From a checkpoint of a small mixture-of-experts model trained on Wikipedia: 10 layers.
Below are experts of layer 4 (counted from 0) of a mixture-of-experts language model. Rows are named router (the router's row for the expert), gate (a neuron's input weights, with its number), up (a neuron's input weights, with its number), down (a neuron's output weights, with its number) and show model dimensions 0-191. Each number is 128 + 24 x the weight over its row's rms, rounded and kept within 0 to 255. Numbers have three digits each.
Before each expert's rows: a language model's description of what the expert responds to; "mostly gets" lists some tokens that are sent to it at least half of the time. This comes from a sample of Wikipedia text that the model never trained on.

# expert 48
It responds to: Digits and word stems. Digits in dates, scores and table numbers, plus word stems like ris in rising, fa in fame, lu in lucrative.
mostly gets: "Flo", " Apps", "loan", "Luc", " keep", "HK"
router:117062150107124122153103122108099158108086135125083088101135159133134127114110146132117166123128119167118134167134087148124140132176120134079110129157126121090151170129181145138119141071137116146115148083151130129131162129137118145112142088109134118128126136158106140116149121116098123144140154149104132135127129160171114112097129133129144132137120144070120129151088145116148162131139103120141124154113132139099100171116121152109110126123072123147092134179123095124162112111133122185155162100118075140162096141145158113167107111088110125161187097108115125156173106128136128125
gate0:119114106130098158150133131113160148105106119128110121095142152134162146103109112137161132127093119155155097184157135125125086131149131141122122163159092117097153153151103108119094107137080154177127101145201132123139159129131140151140123110143123101179105144122109112146121136154137157157158134124106138116140169146112118131118160101115123046120103132129145140115086098110129140112106132095106122141158104130114157118110140156120135114179128145146142122159151122187112159121135124113132146091132189103181156151124150133114103125119128126150197122095156133116086145157124095143
up0:148095139095125143149118088093114152136104120066129121103161123115145108114187112127133138144092098103118139146116120116128099134162174159152120136156143165089147129102133125157100137107140141123172141131166169141069122126069145167090120104154108131121105131143153141213133168130146110102137104134130077098136122149139149103117153139124071152145155114104131136113161126125136109116100109096098141070120132133091134144135159135138186122095121088132121109127130141123138098108122161118124107134109101137143142147142153113144093114133087149098121131107127113135138096099144124164
down0:136128140113113131111131168163148147141133104153121127132105091123112167135080140154119117110191103112120105172144113154127137179129142101165129127118127133120113077153122127105112173111150108111130093129123158106143103133125137172125144138134180122111121160116099117119113126103145090116186136132115117120123103133179090165173107132091140130141149083160126135137108157131104092084086157144115100142124158111146148144132088073161104101127135137125142110139128102108116115155148108182090144179103164114112120099119117152170155138141117118129075109144087113147097147144128143107
gate1:123112141144106108119115128134112109123131119150091094130133141154135172101118097141108118117133134138134103138158143111162178152091119172087108148101143079131124121134139175130116081102120110115126139124106163122099095120130125116167156093137135148090140158103131118098119142147117120092145117109151130176141192132092119136121126134135131149149111133096120138098136109082139132187130114103155135124166088119125158099134100099095131121122097138145108101122179091083123099100139163192121144137095133132172161146130095147140117061123154129136138069127139119134116104161100160128
up1:137111124141165122110084096147118120140152133123165117113115156164097130136101171123153107125147137110144161119096107145106104099159135088132124137110094154149157103148111076098162165143125113105144117121168124146132094149121132156133111146123088095150124174099147101125132148103128127120141130145128155132160092091112140139138098160104147144141151156159151118141124100141156120087107131102145109136100116094158124107100127105136116123124173109078135107149098111127125125167123102164116117055194170127121113098150143134074188130102103141120121179119150125106129131158146149163
down1:170118149102149134131113141104131150095144149139103108176113175147107129067078120122114134110114114103124117142176117115126119107123054136088093151137120115116107163158098110132129137119115143095107161125138158095175125132119109156121164126083141156171115095118147076134132144149112092129172072149118165112084134135100124116141143107167140126121135110129140147159120118103049122145124136151136122140083144137132169115123146121146154111119109121156076125146120122143166128100063168108146139113127093129114109140114125140148132148145091138092109161112118129128125129145143127130
gate2:163129104105148099181163106151107122137139097115154117096151125105146151131142183155138176164121129154147121160146087113113119154177114146124123133124136127131130134179142112142155157121143110125131123141130146133123148085153134141111115126109119113113111126125167103120159114098100095165137142131113176112139167140201148099146107101116089114130101106094131139138129137137068180124100084157141143143101160169148067143150119127112115095096086118160098140134114100101116100102125155124148117127119109121095074150161095117148124118136116100138150122106116113144157116120081117144
up2:134149147137151146171148126116107138138138146124123148163123112158111108090143111072118135158180105146085133107158084103075177141107113106091099148103076110092128158117124127091143081152151150138138158110101120136120096135120121097103101119114152104114134124104145141159111135099138113149133147148164100096148116152134099184119120114118155140147130105093118141088088163139130094150135124117095063156116153147136113086110165101084124132160142128122170114135124139128114110158114127123142136126188125154129121097169125140130102129134108144145154140126089135120135168160102166138
down2:167100111118119146093135165120123109112135143173128140124135165151135125107122134128115135106148149175129137168113089119109096192159121141162106127153155125171153159122086149103104132124146132133101122138121130142055138171140103107171095121141128114112135141099100101102088112117108138141111137138091125169133145131094155082173143151145109108093087129103101073126153084116112133140118159146072110133115140126142109134134130167127116130118154144096112143123118077120131159121124104141135116201076115095127125119105115137125156136128119154123100099105128157097106090120161114141
gate3:151139094128165133126163132096124120149099163117122116132126124145120160106136135160114175098130089100123146180131141135119140138137118134113137109192184097088157132147091131114091131146116135137143137109143103147130130103136104138131105141136136099093110098108143128114133109127143101131118137140090158063135129138192125084119102150133158156139111122140153136103079135135135140136132150132113167106081162136073139159144150118099151126154145106104131134082119129159105141151103171155079142111162097122111131115116098122144154102105142122088180166155134110175144166174137145121
up3:137145122150149165108120119115106132116148161162121121104129132103172145124157081135130165111148108132098111115139114141134065143144116164161163131137149124118151142128096103124101164130142153146129133136159148164165128095126130184162129111112106104165168137129128127133154101159081145126138137121150128145108154160159150145175111122188073137156116122132118138174113099159224145123137116102139136108097078099110154169128114123123132128155108115130152131126110188146151115153130131088135114120119119096130116122085122111111128100115123167119121118110124089095168136111110147123
down3:154125111127105110137119132115109130085145090100124165120150116140075142111160132161108098134120101153159135158143107144125121131147129118071106119088147149124041123119134091141079151142124048116136142143115156142093098104153114107091132086167146155171103155137152132115070151147141098103123136128128127169119121091134118174151137133103137119128131145110137107118105127115123121114124126151168126111164199128100119115138131142138100105115137128123159109113125129117121146128097075123125151111134166139117146126159147176119128115152152186105133159149133142143128118147145124173
gate4:111101147137082145122095156159103080127123173175106141145126162119150154103105143107153148094168106143137113152118128128113145125124134129158058072159103108100155111101129116107117104086124144102135110170151104130128097119177141096139113111150140104126138141109117150150093107100147140143122093141131144121134131156131136139118146132094131156135152123103150112139112129137128127159138135131106143193116131117127129099133096124133143159145075122134106109108176086102178153120186127145156088107124157116119101110122131128134136122086080101134130139150153149179122054128149124122
up4:132118128161144105123099112149163122141140152120116123103175157116133096144128066074131094123140165143119131116151143118158126083166099110118141116115108128150137130093177153177175115085111141135136170124131101122128131121116160095149111111116106159133144141131136119162126139114112154066168141139141164135111117107119122146090115142057126156111108103135119129127131131100084154089068136110139155129194092113132126120118097104115099154136121171130110151126092125132165144150134158146130114137111102156107146108143130174145121090110134172133114085148136118125151163167123131143
down4:156123092106100125121108125104070114141127103100111163123133103174170155104140136146120122097126094102109126082100125139129114093126131111160115093159115145112165119136100139116162143138109098103118120152059130118110152131168134172124138134158131138106130126154084115116112108115134110206146145108092135119139148096133089123146151122135110151127145157108106111160132129074156126120147102100176134167144132166123161112123171143113165052121107138138129128171121122151116047120142135133127148115121102108134120140168099162101145124139140160126120134100130140153133129132142116148
gate5:109170165128135083120044116107130114098151116133124152130148147097133069107142131148120110111127143122147118179127158112113142109157108133148115179131137130142111097146152100125097131111134096149145119111135183091137098129117090142118130081121086176115092113178109124113162132160128138136173133130160133161137148104154128117130111145129104134110089120133109142105137143136140125127116111113145121129101167088147151124127103143155101135080086134152133143161161096096143115151137115129158074094148130103185124131137130118137118115158113117146157124137059131120179157135151118144
up5:091115146147148093121118146146111110103140130132141133105175082137122110134132141146100101133106106126122140126179151129123135132139146125106139121104135096105119093104113167190145101149148167171100131108116150142153178105079132126106117129131097145108176158128130125121105158135121092094114165121133134103145112156112134099145159152143079196154140137137175141132125117129109111129147137117118109112147088182140164111110100115124098115132148098077149141123092150147139142159109096135138066137124154092104169124138120146114103142136078098136074161139135124154083102136133109120
down5:133130133126130148113116131119187110155085125117128119166109117111119166150129143121126122120115105164149121161110155163128174147128116100129085159134085142147072161135087126139130150147166123103103190109137168084159122139143124111121147128065136112131141145161141110132161097125123105131146129146137112101074132191090156113082089114150085152136130154159130099126133130132112150160103118111119151128106117112116135165111143120091150139154129099127126122073097093099140114099083119111118145125135143158106082168121090129105111132113150147107167127092105108145145124157132109148
gate6:134103124144131068133131149175173123124098110122104098150092071124095146170114150137130113122135133140135150166126123151126114094163153118095119141147156178140158144131107139116116118086154100067156150124157093157105148129132149162111135104143128115089119108117091154108085157103118138104095113105121126099147150166140123117107112101158152122164147126131137138115170139120120137165098148172130131074116120093126134147167136118117118151166150123140100115111115162108097088105145115139108184104131140129118131154130148152204122084092122149124127128133145096122151169134121128132
up6:098098128117132079115140154122132102114123122152071110131099151149135078103133092134126110133064135149118149101187141138135138145096137119098133127116079110142089105153143120089072142161108147127155161148123109092104114140144151167150162125124121191112139133124137114120131123135066151078123137137084130144056147113138166115097163098109133122130114136092139150137082128079129123131139128128116137129151105143154163128162118114134148148107126135118157109175137144137137130158155155129141113095160165120115131126108103117099116130156150196129127125101121133144151151101113128136
down6:150119102145149141118138095111118095090146176122160146135131177128142127117094123115188130136137141112141119121142134168130107093173113184175126117126102170125107158119088136121166156106146116105111117139132121111152096135092094111123130161123140113114176096140117155114126119159145113112148101120141129116148131123098152166124133108145111158115099144116135092127152121134156144109171129141140085132155170160139116144116164160131113139122142161129118106102086118120121162144131136078142108169132167113127162144146169147137145186153076078149114168072101153121110134144123169131

# expert 3
It responds to: Word-final s endings. Final word pieces ending in s inside names and words, mostly plural or name-ending s, is, os, es, as in Khoisan, newlyweds, Israelis.
mostly gets: "is", "os", "ologie", " goals", "tis", " States"
router:081102143084156119135130126117112137092131122139069093121102145138112131109145144150080124139186116139116121144109114165159121123124099107113100151184126119124129132145141175133145137099097100163078157067133179121094131160160110123138132098108117097130096147140098181113147125147116108123134159120147139116137084155138131125140142134120187148133130125116095125148087150132139115108145093151151140133075105162128117150093164112083129143128101090117133157158120134141169090100120164149117126133144115127136144142149150140157131108109092100136178116129162155144153096156138132103
gate0:124116144144132140134141160104111138108133127129116130131098127180175116121106116143114099142107143131138109114100132133124135141142100132118132132143091118145124140141101101146096095133122128090156130130143101114151131143179119181113107140131128112095140122107125137156097107159104100111115126114113092099121132128102114080108106093125127116112128109161101136136100128102168139148180187135157109088174148151143150143125102129125101184156091134094146193165122153116177113116129105129182106124127106137167142106165093145167131109111150094104130130091158086087140103150199125094
up0:110163133139117126127141116136151140130169127114132164150134130146140145141123171106109134095136109138086101139077086175123143120145147112120135153156165168105139137115134155055132088119101155166091161179123166127132154108139174110168131137102149134151141150087125097137134116089121110147133107099152133132135152132144164127121109165126110118054167094126123075135115120124110149120078098112117119109128113123156123142159087122118111096156116130123112145172133115174135126146133141137135098130143130127152115132142071152121113132141111130103171133154110072110145161112087131090
down0:134074138173126112137125135125125116125147069109166152107089142134116095111154153172117085140162134147086127147162122128069153094135128161100155109154092173137100122111159105132118120124156114110137102089104115145122147184113144103159146112169116145121104099130156114113112120083126134105129133109123144095131125115098113087109129096157138116195107147190140156156117137123105132139131147098149093113142157138136168153112148118136122138127127139107142138168110102125121139111082110140113130132133159089101153137120097125114165121092175115123132093083135166151154095131131115149
gate1:111108167122132160121132152174154106097172104149130117072132140150149130125136083125116126112102109128134116105128139138126122110128086106103148107149113152136104125072156121120085183135181145165136116120091097112147112141155100133089132136100149114131157078136090129115186105129086117131148185103159125139152108150118121142125137158121115126135089098142132140114110098132122172155168101127129141121156164137097128128101160118125140137101109084118146158120115123151128152130157123148091126152154110093172147132116112139090159145171143115129174089101133163112129137082121162158
up1:142134124090138163112148150144157110123093105139099126121147126132127133134131139147122101145117169118112097120102143135069169141096113139130156116112111142088150104115153145170127120127124121133113122114129133143152143082156120093137134104121144139135153106148120152087119132114136162143112115127151108093131117136102120102107118153151141167101100142109138148114153166121112101139174114098081143107073155157083134142117134164162129133108080127102129074120095182080171137174174099140118153130075124138132139134093099116133142137141095138074171127078122143063141138136126152146
down1:166116107152150156143109118101110147156180073151168136143154144121101146073105094119155120120131138110108187160122131144136126133138154094145121112141147138160142100093144192095061129123139116138105108133095075115152138127135115099172123145121163119111171123105142139114137129104138149115151149075132138154162146139120107126123109162116161119134128110122109091125128134133128145124092161145146156138075153116153144122061125143114151119105108163128153083154133136129121133134154128128121144143078126170161121112149111117148143136124183137146147077148127136105122137104096139092
gate2:125159140077126129148181141122149163113147126117072118142139113137107132108156128110159097120165147188141142128122145154142155101174134144118144157116099116137080113144128164093133157076108093102103070158154162144094120146137102133134128140119184107080130128156106120161089060129115100094179158135116152134120149124131128128116122151139143125154111108133129120121123118136156109150161130166106121176127125129143127151145120094137120110185090143132134133159129122149143125110113124125112142141145166063147123122158111117147114116146153128145119106153084134134129083102150086112
up2:094154133172164135115098152128170137154115130144143121102132150152145130131089153114100115157092140162107089105124096162131118129123151149124131090109147157106099140097101116168116119091125142107161124116097140114109109099163084171083162124161133151101076106130096116111116150125105124128096080115108082147122154116108103149092119103181109136131127140165098084105098121154138113112156176144141099128099140188132115109108143117108120126123120129125087163149161130119088145131137119136146135085130102116116149122110148169104117120101092094156156113106122100141105129162124088106
down2:157119170126138118085177191161103101125117145167146096139099092125107136150115132158125123109107121121116122096119132163103121139110144090135061180144139121154120126111155142139132128104119106126112117113109152164123123126100153099133127133147135092104143161128134110110123077126127141160155166139134116139167147120115180115116193146144085148110106137144173141142122118154136107128095140143115159114160134102167186110126089157144075151089125122086105103093151143129092139113132118136115143146110119109147128136144115123138125115148125143104093183103154109101159148107114157175
gate3:101076117129108126088113132147130138150111125148098142109111169110137087136167148150128114143122094128106145138104160147163134119173117070080148105136135155114108080112132139148107173087131118166111106163141097135164100141103143127155116140127141153139130124130136153124143116139112123100137133124139136123118140146137114150154126082130116143166159153126143119115110154151148176111099121152074162109103082133179113148149160122065088109209108107141136143143129089156165121125131129138116142129077107128109139127114153121118137124101187103105132096132171131100150104145106131129
up3:137142126114102144088121121146129118122144086134145139094142160156092093130126108134169107092147103128095136128168136123115157125135069117171119155159126096162106118140161098123105167137133118064124083156083116123105121129147119101146118116151120156144117111176128129137075128127143177147139134105122129131110124126140104109170128089101126117130105056109175121141137097142117131120150156144093145132151124104129137116097112151139097140124118108106128131173110090141137145122085107138154100164138177110126144179130095101146119088132091099116128077163144129088092108129148114126
down3:118141119098108151124139156121169139143088162099162131135086101118134136157095094105080160113120104114166099133132101153147142135119114096095122151114122129100112138167121157136145136093107120127136176098187143135164128121127173145091154123098100114158100175121139126120144148134141128149116117133137151101119131152147113101126111153158138129147167135127113149126154136133125131150123140111148149085124170103157191095150116084168099114113122078129128109117113100097114111134108163154080153154096078187089085131104149147142127120127153114142137166103108157106115164150137105134
gate4:144136113114172162145153155108098088139142117116089075118110122129145139107147136142090131138103127140117138113095137154145129136133118105109132161095145159147130099162121139094137100136127141159124124052127151130140143149129139160159169106152108124073139126128166114130110138131110095135123127100132091139112108139149149073093150120157135150102121127151114142125108144164113102131152091144145168153144120123125160180110144132030152123097116093108147141144109105141170118123132125103119133121137122131187151128097135183117149115081086119151160131090097131126143118106162140146
up4:162120145117110140148125117110103110164094184118087112151126180168139108156169205138169122142137137123137159143083128139132138090165105154149137099088157114104117159108114109144103108157134115109093141148146147096148149111128132120156130115135094118135129099146130133144135111125141161110139096183125140097153132125112123113120090138088176123095095117113128173102117140104110099130167102166143096123153120098125120165142109128099126125119128103091141129118129150139129135108154130129072140146129139121098141122132166106165174089114194106140150117120156139154158114140134078143
down4:147120129163144095118142126156140133128128114164141075119078113079124094083125142127154123153115103094127127162149111139154133126108114138137125144132172166115169142141144106128162099058135115164157137106061075119118127150118140106123119118164129119104153127125118139145158163123107155130103126180118078150147171150104131121133142132163107150129109144143110080134138149145117137162119140125118168162137116154135138158106141158114114135121148099147133123123090122129131119143145144141159197163142139125147094145185145106117089096121088102172123160106118112131143095096163137131
gate5:124114141171135127146163127125114120129095124092100130158116085066128116118142127086113136132124125129157146177078145139210097140129072108109079099124159103120129126144119147084114158115104119134136136115115174126133126127136138120141113148133125162154110173127127114118140104122162152120097140114129154119068126136186118087158169143160123142118126106088125115128173115140122109119123121141127145112149107158132063115128137137111143158140105123141098098128148141148124122130114179137122146147141129123168147130154062105123072105143144126163118125142151175146103142157158104130
up5:128143140117145131130169153108121097170119108106091120144130142142137109134102157125144108113145144146133145106142127140140110137121145123092097163083135118112113111115121125120175129091124121106109144121086143121152123130105146126117146128129153093157112140123137139123139163169116105128156131121107138114118164078125155106156147122086119119116131094108109148123128141051116163144165083155174086145109126119092112168144121176111121140201129124174112149158151134088178123113098100170107142150102151081099158105116147112149171149100111115073145109122170159128098138110167129133
down5:102109154090142136126175132146112115140155175122124120124107122109124137121113126092125141099088187106147078172129121125134156112130073122126118117146102128174142112123133085130095130121124138163119157114157131062139105160135089143168109147099114134121146139107134158192167089127103156111107134116140118110132122179145112123133116099173137107135084126144135115103112091138117128130129164136068135152123135127159108107139125135106132135118156126133108151119132142141111128104133164076119125120127161128137088149111075168093154112158113098155139117122099177129137092125084112177
gate6:136171139108146146103146077134167133151086099140121118163100160190128123077145150138131111144120095139146181138137119115145098148134126146131146153158132115143130085126128138132135125083121108100127149120105158120140144106108102132121137125106116112148110082119147140136128125130104143161112135107127126133110120133142126114130130152127167086113070127114167137114125109138128153090146112104106163120160142123132183188118115136164185180120142095123139160115111122112194099150130124144117184180108148136197110171146110087143163127139127132154126101142129128101119118131141087136
up6:151170139133146175163131115130107130132157107105166082070121114129148168103163157094119115104100123128112145115068060122099158144133132113150101098090133084134171161127115110126099117132135115156127142134111084095146147128155086116125111123120149128113124158117140146117126098104119160143129155187100154139150146150102118115131108132138129125121140127138131133111122151123121157103135123160114120160113132156140127084139148102155148151135130124117128104085144107153147192102122111145122123134109174148132170130109140088104132107126096077195150129109119152143168150156110118077
down6:132096133100095139119159149146169108147115089148148137145110137120137104105121077129107123153173135141104137158125131154134136135148125152134157171180145142164128057127118114109110106132139128122148151149146199127134146106143147137171134109124124111126093146135089145129110133134122166122141120094157118151077122096095125146113139151171158119145095139117148162091130141136118130126137092074157163174172143131105156188131060124146128141133099121154143175148122127117117128159109114166099133118144091115110139146142123153170125123106140163129128107118169114113091122088108120155

# expert 4
It responds to: Taxonomic name endings. Word-final pieces like s, cus, lus, idae in species lists and taxoboxes, plus lone = after heading titles.
mostly gets: "|---|", "idae", " =", " Animali", "rthropoda", "Species"
router:131128121111094122148118139128144139083133097115133113095097151133107121131126150139099116110138092177118135105135097149139172143127153128110094155172104131129157132130123122130135137132112095154096147073150122086154146131160071115145122132113116090105113124150095139132150119136075084160143159097150163127164062128104131163105141125126140130110140137116127135158113135108157144130169111132137123166122111122109141173113147174103062158096132115100093166135100143114145104127092149131150124181119103147169124142130138131144107090123131127143136127066155129096136070153160160112
gate0:098143157152151110133152141160127124168175128137152109113135104135111155171118097143073118129087073162128131105099143148124144102123149130136133126132095107075124147132119119146122085122100124125157154118121180128159104088114139073127159121128142091109143132093125173085134118111148138107132074119152103103139106175157110147087127086127101147131147103106154117164134109136148128148125116117127104144124113118113076124146107132069095120129128129121121146105090142148121114145136144138130136112084157172074124119100120148105089090126098134128108122106144149124139068113152142085
up0:112085113168119171121174159111097127124089189153108153141120098126130175117164132104172130150120129118132141153133135149125144124107111130100102130155104141126067110125131120115181099159112143152122157145106114163130131191134124123126114110148167110138123114125127163124125116098125127146099144149146115130135151193175109109174135139147070147109084123137094085095115106093118128127133097147127134112138146134169143149140136096133154130110140105075099148148157092123103131126161123116125154123117128122156088139134136161086111120176123127138151158105142139072153128141098136154
down0:162160150123111119130109148142158108129140129111143152111145133178150099136148156136100145144184118144115131117112107129136144119145144142120116115128154130079150135176133110081101138143140144099123104114063125117091119139132092095124105150104116153143097157138124107115126142127148092129175131114106130133103119104116151134146178117112143129077139156153135147158106120117106096109133151066161176126088165117138136137161112125146117069079175150123133094109101156197175119129116137124107139136106107103104152189093097136137147128111122140092114128140116130147144130096170138105
gate1:137139120104094134125152155133131117119154150095105139165120155074090123094131137156104116115113145131079161087134165100136105085112135129139144119109133090133110142128099127139126143139107148078121157092093122127125130100124106129153111171130105115090095131146109121150158094134122106116113069150122143146090113078097150129117120095143144132117143131152125138112143124077112119070132080136124168130123095119132150106138143094149079166143145112150126145088102100100143080130133145104112135168127107119128119159112153151175143054166115121126160121110118142149135125185143112108
up1:128120112125116107136108150136123119085142161143126123168100146139131092183136129171129146141133148143104143115096114129125148144188139099093106143142165095155100150116102077118127126120153091108153136127090100149117126128161115145140139168161149115095106111150115140128159139127094150172160125154094126097151114104095130133072137145131126072144119147171109114111126097113124089140103182093093104175122151135134107145132152143106133124156175115105122119151118172126143148136128117121114152128159059125148128171130169158151141151106143170168176132121137135099137107136123142124
down1:091148129098157137144141119163138130127162112137115148092154155157158154119137123110104097100121120150121130137118081126153137096138104127174153091102095181091154107140109100121100102105116144136129105105138168120119156098130147140090100071109105122114133100138136106153115112108116148168065135139148106132127105125135119139154079125178123143139159092114136106123153138115184157098142111119128103119128146154148100117114138159111139121108120129102165118113131107055156119104148140143139112098126132100121115122146093101155148135140081110106091176103088179159127141120126149173
gate2:154137155164141127145173140160146114122139113109100033140132125128128119121105152128102118103099160147137141105134178141105114127164150173121143110095099134127114092154096147172139105127099131134115121111143114053094122100084144095103098140131142155116122155109140149118179113133135099163163125128150190090120121140117137127115154149114145155122114171127093147141109157122159100166107126105094125115129103131132142180166149151115107135112124146099126124113143135138083107121105126124151102162147127161131144117138125117104103127167086112124176129097120105105111131132183118135
up2:100148127113106157088089139093156131118153123150128160097095132134147160172097099115143154104114162140092129119120108121123116161121129167091128094137166146104165125150095114163144132148162132125108177137095177112144099100180150133141141103142089122134147141115107135153102095143130140129128189100114095124109110154109143133112107146144133095144193093153127121124071132097124145139093111136116095133115111120110136111115141104108125128158126163095116155106150142117090138139104177187090142156125145127135111098128123123070160103151147113137166140119141095121115114143106093138
down2:102104107103121125155139129097090135138148131145133172092116185098156146133096090146137130148141135132129125149152114135156116135123164157133099124127108131148139142118118125103150124119113130176144148154126167123140194120123135100154145105095120145137157172141134086121125132078103163109093140151079141106143128119124164117147117142137162112101119148039139138132148158094128124117148130126093106142134100109139108076135072127149154126127080101132119121110101136092190173119152111141114139098130110126129136125109062144134144103139141158120086140147136152147095092132111150163
gate3:121117137102131128138128123184156121133124125127111137174137086087100127167121150129175115083143112102142135085168157125151132140138138154138102126136129135170118164132127118166119196089113124134114109129101124093150112114126125176141111172139123103110134120166095168162156135134098123120125124148145155113132142131120151168103145122141152147077185160146094116116166134156149108168075148132180170137148136106146108121139115121120151171128157127100095098169127110124104129082145132172165100111143122108120130116119125102148155143144100098116143177110142130131165097152108135138
up3:102135110120149163122133101148133148085133092114168145141130121094121141138118124107112161151136050097100128123104150128127141152130108163145132116107108144140096101096119152086124126100138132107137140112122119125134126162128131143167168130144156178120154135096120126093117152143100093123126124122148131115135118110079132080134138153094107126091126092138121093147163141137109097134156117108139109133125159156127139134103112160101137104155133088123133142128185142067142144113121133150098135157087133069135116121123151055155121091133102105168076112121097099104106151082087128100
down3:146153096118090113087120102162143100137143108130125114156141105170162120098066096151107144112118114151098137122100146127162089133101188122084128087122121112076157104148176133103149143117156150121133130140152148170109142120126094122168076076123149115140111118112114148141101130102145059145144141133170106116141126140110159146091115114136144114159099157169120167140109116112162141128129123159081149114146143099173109139112126117122135149111137123130120136114061110116167138110151135135123142143122117157130106100157125129104166149080122136124149136168101129108127115129163132127
gate4:145117088179125120149142135137174103147129103128120148144102089126160071128116172092105078109152109124101147115093148133182129084134109111097093120151128165174144086136147146137131157126128141157113133134112142110150142166161122161158148116107135111164097136143169173118118146127079088131082159098128146108183135099134134116142122115129141144112109150108120102142144114129130116138138119137151107108154138141121156173119139125131147111138142083148127159122125106136148097158105114075097146148151158148099124148164134120184130141137135171126095088130114162131165135162133133162
up4:114112080113132107086123125122143111137153121138104093147118142132128174114145091128159148175093161115116170114127137079133105108109116157120145096152117120130080150090150165146152081077116118135135131121114145121121133097128128124156096124197127137129090095116087133119141157097113097114122152124137149168133142110117133140101089141123117130144085096124169135131090125050115087122140135096107099137135146120158133141138135112099108145177112113101148102131116136168167133130133175124144124106129105151148156131120134124111091122155155131144107153086092152143139112070132157093
down4:125141104138127138140088129106104144129115158087109074141130117136099128170109110134120115150166101124131132112122116138108098132141173140150083103133148125115125127115111108133116130143142156117117064134115136128108105101121145122148117143128106092125198143125116100136123126096143138087093108141099151108117132149139111109092121114082092149132134151146113128086167100138142158137091148114138166093136140123148150091121114164171125122123140153172113147130164159135148108117124143088173131112131162131146089162085155108109143152145091127105200112095207100112128128109132098168
gate5:159129147102102111123108153162149149159118126096139121145148110121138145157141185158119130123105090144098127137148115135151104134131144111123144113136148108153142140138139134223139120136140094167140153104127110142150168155133137154142140151134121124138107109161117107060133116134113102131124114141135166167133134072123119098128145118113126117155165100164136125150129105094117154117113123114135125160119099119132157107165152119096124144177106072114138110184159127156133115113128155102129085116079146092130120129059097121122115094125111124133171129140125071118098104143107100076
up5:161132165155094141108140148132134143130130170127062097184125148119134066114084138135128133102139116092152112133137116151137139123140137110154131188172107124152147121124113130104152128124114109133095131133155126099140123141140131141120142136117109087124093076104129104101145144112146128135088135123124140169070148111145101106137143116132122142112171125139154142090118120118132155121174126142081168151118109168138123136185124137134091119109111103164153157139127140078140098126143133071138147125127160131123126130101131140099165108071110078089068124125118167139127140125170106146
down5:134126100117188114158154151131126139148092140172116163061150131118123156134084170155114141142141122164102164115134155123123139143163123164122093106111125122139077122151104120086094148112165114147109077165134119149119107130133166130133152123119167150154103113140127091132145133123122138134143124141141104121137118147118156158164155102159164121122122142090139122135076138144117116105106137082175111119114109103109145156133165105108139113188121103082114154114103131120108115144112130174133147118155163147096190116159086143154096143138175132107119132141138128087162111124134138135
gate6:112145137094121115125118161148179157093172102098135126111088136123135098095099156110128139157085146133109123103110151115088147123104153118117099110132061123108155148175148091126129106150134090132112137147112133147142150160127145161131123092130186119144157150116102183109131149097124101108122140122152133100171117118106136105115124125095136119113161150124089115133114136121180122134135175167103145127108116136107105173136122175106123140109153112143177153152122159119164103121100106083151164122145133095143130121169124092118153174116138111136103117146115127087186141095138133146
up6:109126138123147077156159103125076123166146115136139134153197131113129174150142111088103088110122121126132161164093170134143122160159140156107119130105150112114136128124118132144127127120084102124113117166141175094088103116117101169119122089162137185114118170156101108115082143145115167161110131150127128131121135159095132105102151139131133086116110121094099157098120095128104156116121136123100115085120084144122067130139101126086134126141113102115132098135109094138123074142123119117121105114137102099124126128123129100138119150146162143084134118190107128157120124138114121087
down6:162116153108129109164119142114095130104149138089102162144152165124103157073119124187172122136126114133093145132171118082139115076142125135162127126137121143149146145123150151134128148114151112117149148145112138109127133153166136086138090147127176088130157099104158109111140122098130103153156118162106149130186125135099152162122139143123101074158135143142150162147095127095122147153135143139139128150108083116121155188106159138117097159139099154130138125151094122147143149138091131107124114173119150131095162071116151141099164112119088090140132122113115155121154120117109165117